Below are experts of layer 10 (counted from 0) of a mixture-of-experts language model. Rows are named router (the router's row for the expert) and show model dimensions 128-191. Each number is 128 + 24 x the weight over its row's rms, rounded and kept within 0 to 255. Numbers have three digits each.
After each expert's rows: a language model's description of what the expert responds to. This comes from a sample of Wikipedia text that the model never trained on.

# expert 2
router:146134101153100098160130145120174142115084152123099128109137150078123177166147094133129157124064095143145131142144096125197101161134124124149165138115082137143120143128100111107127142124097135
What it handles: Words about ships, engines, aircraft and vehicles, and symbols in spec lists, such as ship, engine, steam, the × in "4 × General Electric".

# expert 4
router:130091131159099118139162120103118168143130129153127162104130165139140116161146128115112144138113132080135161138099117113146113140153121147155112136162126188113142147127067142117061171116121143
What it handles: Semicolons, commas, colons and conjunctions like and, before, after, during, until that link clauses or list items, plus the emer- piece of emergency.

# expert 19
router:140085138135127146136138126113136142096128113122107147121186184134134162106135110134141156142121159107164141139082094125126066158173182144112118146153103169099145120116121119104132143118128134
What it handles: Years and multi-digit number pieces in dates, scores, coordinates, times and codes, such as 2021, 1992, 3:00, FIPS code digits.

# expert 56
router:148124104147094129106112140151115127139144108137131136125156146130174125129118127171127152135104113137135112144136078142131095132181179142130121135163137130104112153135066125110098133148096148
What it handles: Commas, especially between place names and after dates, plus clause openers such as including, While, Although, Despite.

# expert 18
router:165096149123100143076146121109152147136160104140113170120156132105099175168095124159149145088095109099079130134122141124153138129161142148115140092158082128185176112092119101124109160150094141
What it handles: Word pieces in Spanish, Latin or French names and words, especially ci, x and accented vowels, like Prin-ci-pal, Maur-ici-o, Pi-è-ri.

# expert 3
router:144104078118129127180132122128128148136155141124125115117128131095156130124123103125118135135110141099137166107141110106159061110174177130107142136122127145135142136105134171119149156133087144
What it handles: Given names starting a person's name in cast lists, tables and prose, such as John, David, William, plus titles like King, Rev.

# expert 12
router:159102108139117133155148139089156128130157114124152161104176131117146138145112132130129160104109162111097133106153091099135145112159134148094150103124109179119133150132121124088105143175112149
What it handles: First piece of a split word after the or a, starting with consonant clusters, like cre(am), cru(elty), ch, sl, tri, Mil(waukee).

# expert 63
router:158116103125101151116162128116162138111123162131130158136143138109126153152118135134157154093119127113150139153147135141145103109144146174171133134160129149171180117102117113107088148154092138
What it handles: Prepositions after nouns, mostly of, also for, between, within, and colons after infobox field labels, such as "Prize money:" and "Coordinates:".

# expert 38
router:145114129145107151106095108106152123146106129159115133126128124095111141134107106140133149121114119113132119139164092154140131140152129143129143157137146116127159121151130113085108124147064154
What it handles: Field labels and colons in infobox-style lists, such as Genus, Born, Died, Coordinates, Running time, Genre, and minute digits in track times.

# expert 60
router:135112132158073097143145138140142157120114145167092158109152128097124141168118095105146150130060129099143161126110121114194063094157164132124106143171089136141165108110135101111109117129127166
What it handles: Syllable pieces of Japanese names and words, especially macron vowels ō and ū, like Ry-ō, Ch-ū-ō, Ko-da-ira, plus Japan, Tokyo, It.

# expert 21
router:122107112134137106111162115085164128120134144155144136113166166099100206126129134160121119130075123107156126148142139113125122111159142148110126155157106182136130168104082127155108144119088138
What it handles: Verbs and prepositions introducing a name or role after was or as, such as called, named, became, appointed, and the as in "serving as".

# expert 61
router:181108102125113106131117117126172147119128138109104149132147136134112175140133120159145129137100136151155132134151120129131073121119178123151133145124079152135149154118140126117124147132099129
What it handles: Number words and numerals in counts, rankings and charts, such as four, ten, several, 22-nd, 71-st, Top tens.

# expert 62
router:148102157117083147152162130150131149114126149133159165111190141087123104161107088170135194143085128094108127115104117109155119137150111143148143135143134156129174133137154142101125130155106143
What it handles: Abstract nouns and suffix pieces like -ion, -ment, -ity, and field words such as design, development, music, research, and Wome in Women.

# expert 23
router:165084136157097125169145105116145184111120116111160160150119147104116145139123119166117160145057146101131171155126122109127134138160152164142142148150062131137175134125153121129105135115089133
What it handles: Last word of infobox or section headings like career, details, Education, History, and closing equals signs or parentheses after them.

# expert 40
router:182111133133112148112105154122153166146118110125121139098176145129133126138117135145129161149109149096151165131157103139140100150159171177160147112138098153120136137122116183068102155140068149
What it handles: Adjective suffixes like al, ic, tic, ian, ical, and adjectives like American, British, local, political, national, military, often after the.

# expert 37
router:144120130139115115115146124118128168147122161085116150107098124103102175146109134162116167114109094127129157154138124137194106134212161146151138102148113147122138190112125111148108156139139152
What it handles: Periods in abbreviations, decimals and sentence ends (Roe v. Wade, U.S., 65.3), plus and, or, while, respectively.

# expert 13
router:152096096152090129131141129117187166118125148113114154079137171135136126116120092117174179156134123136125140140125110138108141126164128160173134114136100122125130151119103124137136143158108123
What it handles: Inner pieces of longer words, like -rif-, -op-, -ist, -ism, -ric, fr-, plus nouns such as education, hospital, guitar, Catholic.

# expert 32
router:139072105148101103155136120160111171097156122097112133121164152091165142158117103158151181122085181134158143137106121094117097149138149139153129157160122122111173141097120121137092147129084161
What it handles: Month names and day numbers in dates, as in "On November 25, 2012" or "July 18, 1906", plus sentence-internal "however".

# expert 15
router:143101096157102101140127120105127150125081147150136122130164128095165117171123137161118145140102137072142138087110109146133087151191144139118122138152127158142184143128121108140113131137073124
What it handles: Equals signs and paragraph breaks that begin wiki section headings like ==Production==, plus empty table cells and scattered words like latter, Yes.

# expert 31
router:171093078151143127173162133108127147097117123139142102104119155104155150134141132136119120131083146153145111137108076103153071107157143151147147135120086149139198163117147147121115108159118154
What it handles: Directions and geographic words in place names (North, South, River, County, Street), and the first piece of a name after them.

# expert 30
router:179106136154121107143119093107166167149135159131102141086175128112144116136132113113139143092131103087130145153132108137154095131155149126123152127123107145167148177142137138143096121121095148
What it handles: Leading byte pieces of non-Latin scripts (Greek, Devanagari, Tamil, Japanese), plus short words like in, de, un, Ad starting a word.

# expert 57
router:161097140115093139169107118094135144124108169140161131110105130085122136146133120138121171102114124125141132144145129107159150132145170134123133160125128160160193122140115130121127136145126149
What it handles: Plural suffixes on nouns, mostly s, plus es, ers, ions, and group words like members, teams, people, they.

# expert 24
router:174116115148149114136129153099135157157105127118108167113123141087100149152116109171153170065092122126128133156143129158187120114184132120152152151156109121140132149147129119139098189138143140
What it handles: Mostly sentence-final and list-number periods, also decimal points and heading = signs, plus prefixes like ext, ass, mater, milit.

# expert 34
router:164110120105096109104148135134156172107136149143130173145154141110109144154129130140132140177113151170138179143131114079142083138147144159136121107115113115148180155137130119109123172114132171
What it handles: Inner word syllables ending in a vowel, like na, ta, ria, si, in words such as gubernatorial, gymnastics, turntables, and foreign place names.

# expert 9
router:154080102124129113146148095093176119138144134114109157160146121086175153130131120126133171106096132115105121119122106118153108127162159092130130107130133122122155189148129136112135165153096135
What it handles: Opening pieces of scientific and technical words, often in formulas, infobox and gene tables, such as Mo(use), Mol(ar), Cy(linder), Sp.

# expert 45
router:138107121150103144137128105097143151125097144120142154135143158097168124150067116168109135133038144131100167172127122123129101103153160176156150136170113175150131143118136136126120170111103149
What it handles: Words in sports and institutional names, especially leagues, teams and statistics, such as League, football, ML(B), N(BA), Career, and state names.

# expert 46
router:152098111151139132147128117083107142130137130129092118134095138068101153179127101145159155099076145107104154136159088125161122155153147185140153126168114127106160166131101128100075160131073145
What it handles: Colons, dashes, degree and minute marks and parentheses in infobox fields like Born, Died, Coordinates and taxonomy lines such as Animalia, Phylum.

# expert 35
router:173061121159109132142108109118145142115147132129122138101139099046109146139108132117128145111120156093120132101142132082125105122150198134159165163129073110147126167121135121124155151155097137
What it handles: Numbers, often in table cells or counts, such as 7, 28, 20 men, 50,000, ages in death lists, and number words.

# expert 49
router:148063112132088130107111154141132170141131157127112096094126183090135121133044126095156137102090132100128166106123112154145110138181163111125144139165104130109154136116134107144132142194108161
What it handles: Short syllable pieces in the middle of words and names, like re-hab-ilitation, entre-pre-neur, So-phi-a, un-fini-shed, plus some non-Latin bytes.

# expert 41
router:138121146157117088168139091123125164104128147129143132134144113123139147143100120161135136120106105103151138142124108108152099118157187127116145096125078137130132185078150124131118110133125147
What it handles: Pieces right after a capital letter in foreign names (B-ne-i, H-ö-fingen), plus sentence punctuation, table pipes, and He/She/We.

# expert 17
router:139102122112099108153118148099171154126126149166145125116222142106154147141107139118125148115118125108143199123108124119151105117143153091152134156148100152120165124152095130115086129151104155
What it handles: Short syllable pieces like ta, za, ja, cia in the middle of words and foreign names, e.g. vi-ta-min, Toyo-ta, refrig-era-tor.

# expert 54
router:131080093129113119129131104111141142113141145176127124138158158071123188132088093162102132114115135107148169167146105104152143112160188172126122134133124157139147131149091112096106126145105171
What it handles: Predicate verbs and their endings after a subject, like won, took, gave, supervised, plus following prepositions with, for, of, on.

# expert 27
router:149085132180104139186137136109155160125113182138098115117146129128127163169137123198149150139076151122110131120125117125158090126174148152154143159117163132128149139118117127152100155154122130
What it handles: Head nouns of sports competitions and military units, often after World, First, or ordinals, such as Cup, League, Division, Regiment, and the following of.

# expert 0
router:129070113151118128149165135135170133095147123115105174130175122115131181130145114114143152114094116088177127144119094110155108144143181156137167176130091138153170125101112099126157118139091169
What it handles: Digit tokens in numeric data such as years, ages, scores and decimals, often inside tables or dates, like 1995, (age 73), 6–7.

# expert 43
router:164102135097065078139122093144135141145142142126138143107178126095099125140102139109146144125114149051101131130102106096144129144136123136107133170151096139162145146095120112108111101124084156
What it handles: Blank table cells, newlines and dashes in wiki tables, especially election results, plus nouns like water, oil, fish, land.

# expert 51
router:124082132170094132101159103067142172143132150160158139112143130100147122205124080131141140120087140132115153123123111143143082121180162136088149151149101127138182144118127146104135120149064124
What it handles: Word pieces continuing the first word after a title and short description at an article's start, such as S(uj)ata, K(af)r, He, She.

# expert 7
router:120061152133120092133121119100137179094130150167133116118143126116112131193130119176166137115082128119124123131128100101142105128186155147127159141162089146132158133108107153150135111114106166
What it handles: Last word pieces of personal names and place names, such as -ić, -sson, -berg, -sky, Cormi-er, Lubus-z, German-town.

# expert 44
router:146081122141090122154135096115146142158144138133113129134139129119147186127110132123164150105113107093132107104139117112116078110145198148125166157152092108147143130125110095127133115155097132
What it handles: Number tokens in tables, scores, road names and grid references, such as US 377, Highway 178, 146–142, 35,632.

# expert 50
router:122113139155116098111098130095124178176123157135144124097168152091109137128121097139171174092099156124127165137139077094111100098140180129112107137134085131147149149149124106118128186135138171
What it handles: Short two-letter syllable pieces inside longer words, often foreign or rare, such as ti in Accusative, uli in peculiar, ru in quadruple.

# expert 55
router:166105099141085111161106101069158180112168105122138154101138138090096126148132136120154146115135155097148137128162101122156102155174124130126127108126100119124127144121105136111108142118140138
What it handles: Equals signs in section headings, and word starts after genre or review contexts in film and music articles, such as my-stery, hum-our, gu-ilty.

# expert 11
router:135093166124102128142133113104163180137124148147166145097135142110156140154108115185132162115099124128121140135181107181191163138142155143158127128164133158130161135121100151121107135139129155
What it handles: Words inside names of institutions and organizations, such as National, Institute, Health in World Health Organization, Film, Navy.

# expert 29
router:120085123104140101126116116104170172130152137075124165107148134121138112149144126145161161096128131138121144130122137122126080135153129163117132151165078163119117110075135117130129148164081121
What it handles: Syllable pieces such as ter, ton, nan inside names and words (Can-ter-bury, Wel-ter-weight), plus given names, he, chairman, Director.

# expert 53
router:168092138135087130139169100126164115151146130165135168076165155115111144153079073171105143117093159115133161153160112124147130116159143163141131130134110154129133154122109157114107133130078126
What it handles: Occupation and role nouns in person descriptions, such as politician, footballer, singer, chairman, often in "born ..., American ..." lists.

# expert 10
router:147099087138083137139134137108128163172145160141131154121174133062122113139125091100122152120095114113149113141150076118130120134114164151134151131145066157152129119098110096113120123147118134
What it handles: Dashes, bullets and pipes opening lines of infoboxes and stat tables, and field names such as Coordinates, Elevation, Occupation, after a line break.

# expert 42
router:132111131134150103158157125106133120140133114129148159114179156118129117112128111146093167075054147151114130156111106113150108129211143124124136143119134127135161136107154120169099164127109143
What it handles: Word pieces like ea, rec, inc, dec, pos inside or starting words, such as Br-ea-kup, rel-ea-sing, coll-apsing, part, due, back.

# expert 26
router:148111121146144131169153118143147135106144164156141142102154127150134153177135124158109187139115137079155117128144111158134086130163141108123137125143100109158151134112104107146119150123111145
What it handles: Final pieces of names and words (Disc-us, Walt-er, archipela-go) and time nouns after numbers, such as years, months, weeks.

# expert 6
router:142082087108123131116149126153122121129152150127150113143134098054132140163162129173131142121122181098158136095135128102127123133147133121122109139150083151117196128186124147112090152125058147
What it handles: Whole words closing a prepositional phrase or clause, such as for use, his life, damaged, released, plus decades like 1980s, Nominated, closing parentheses.

# expert 25
router:164108146171129126141107135093124121098120173145149155110161138126129153156137128164150168168090128130119171088138122128143116114156141160108153142122131193128128126113095124114109119134121154
What it handles: Endings like -al, -le, -re, -ular, -ed inside anatomical or biological terms and adjectives (nucleus, dorsal, vertebrae), plus semicolons in lists.

# expert 33
router:146116111139100135109122131118131128132096157160125140123172138123156146143117109128141133130095104114105096164162093135141148115184141155131150143126102138124127133136093153153124142177118131
What it handles: Opening parentheses, list commas, dashes, and symbols in coordinates and superscripts, such as ( in citations, { after ^, °, ′, and / between coordinates.

# expert 58
router:145121117137100098121139105091143154147117172147159146138151122105106132164092115086125160110098164113155174147111116098161144091161143131094136148132099136141134144087103094112108127123092130
What it handles: Subject pronouns he, she, it, they at clause starts, the auxiliaries after them such as was, has, been, and the article a.

# expert 52
router:138069127129102121105111095103118130139127133169131122136161153064132177117101094127128158101082140104161154178121126117154164115187125115091127130140101108143147159110118082146089124103098145
What it handles: Finite verbs right after a subject pronoun or noun, mostly was, is, were, had, plus went, began, became and verb stems.

# expert 20
router:165069129126089148185128110143164129134125153138103159115151162098161156115104084154092156116110127108144124114108094102164124127106144151139150137131115141101143136094108138101076116130096108
What it handles: Common nouns and noun stems after an article, often before a plural -s, such as engine, water, fire, market, tribe(s), lake(s).

# expert 39
router:152121129171107109098132131096127150159126148126173150103123117107154134137104133160119172135131154108115158155154135128162106156166168161166140096123127116111142191107109146099147123146123185
What it handles: Conjunctions linking words or clauses, mostly and, plus &, or, but, while, and list commas, as in "ska and new wave".

# expert 28
router:168111091149132137133117133109140155146156134169165148105149160101110157162070124147114167092114129094122173169158087145126113103197166141122154109146105148137148155124124104145083118127136155
What it handles: Pipe separators between cells in wiki tables of election results, sports records and rosters, usually after names or numbers.

# expert 47
router:141107114109077132122155095118122191160138147136137219095180149059136155166104147137152151081097152120143116157169114117149118134140142124117126116130115144123161121118096139144085140150086127
What it handles: Conjunctions and relative words starting clauses, such as that, where, when, there, because, plus opening parentheses and quote marks.

# expert 22
router:181079129125104092160144098079122205130114129144156161120155138118134161149113145135132172134091118138139138139096104128118122152131159142118167141159124138128176107079110128092113145137087142
What it handles: Line breaks after section headings, infobox titles and list lines, plus infobox headers like Personal, History, Population, Website, Location.

# expert 16
router:172076110131132135141130124101138157121126214131120164120143135133116185147088122135140172130097097088142133118082142128162163135138138121143150146135119141098147155159137132101095137137125137
What it handles: Abstract or institutional nouns after the, a or an, such as award, Council, tax, loss, report, evidence, plus the ult piece of Result.

# expert 14
router:159114122140136119139125115108157144114121159139138135107132126104148169156112122137133146111121170112135177172152123090158109114165203168176148152172134123168186123144089116109078130158126160
What it handles: Prepositions after a noun or verb, mostly of, in, for, from, during, between, as in invasion of, recovery from, difference between.

# expert 5
router:151117142131106114126128163136136154113144127159140156110139129075161164099094108167122152140082128108126136151116114129180103155117149173100120118108103160161124152115083115099111185120123133
What it handles: Heading equals signs, list-item dashes, blank lines and table pipes in infoboxes and section breaks, plus "See" in "See also".

# expert 36
router:141100132147115143124134124171153122101091110151148146127143156109142111126136118146148167130103135130166130157121097106154118144159136148130158107105098143125141122117109120105127131192105150
What it handles: Word endings like ed, d, ly, ing after a stem or hyphen, as in Black-owned, aged, smaller, plus adjectives like small, based, independent.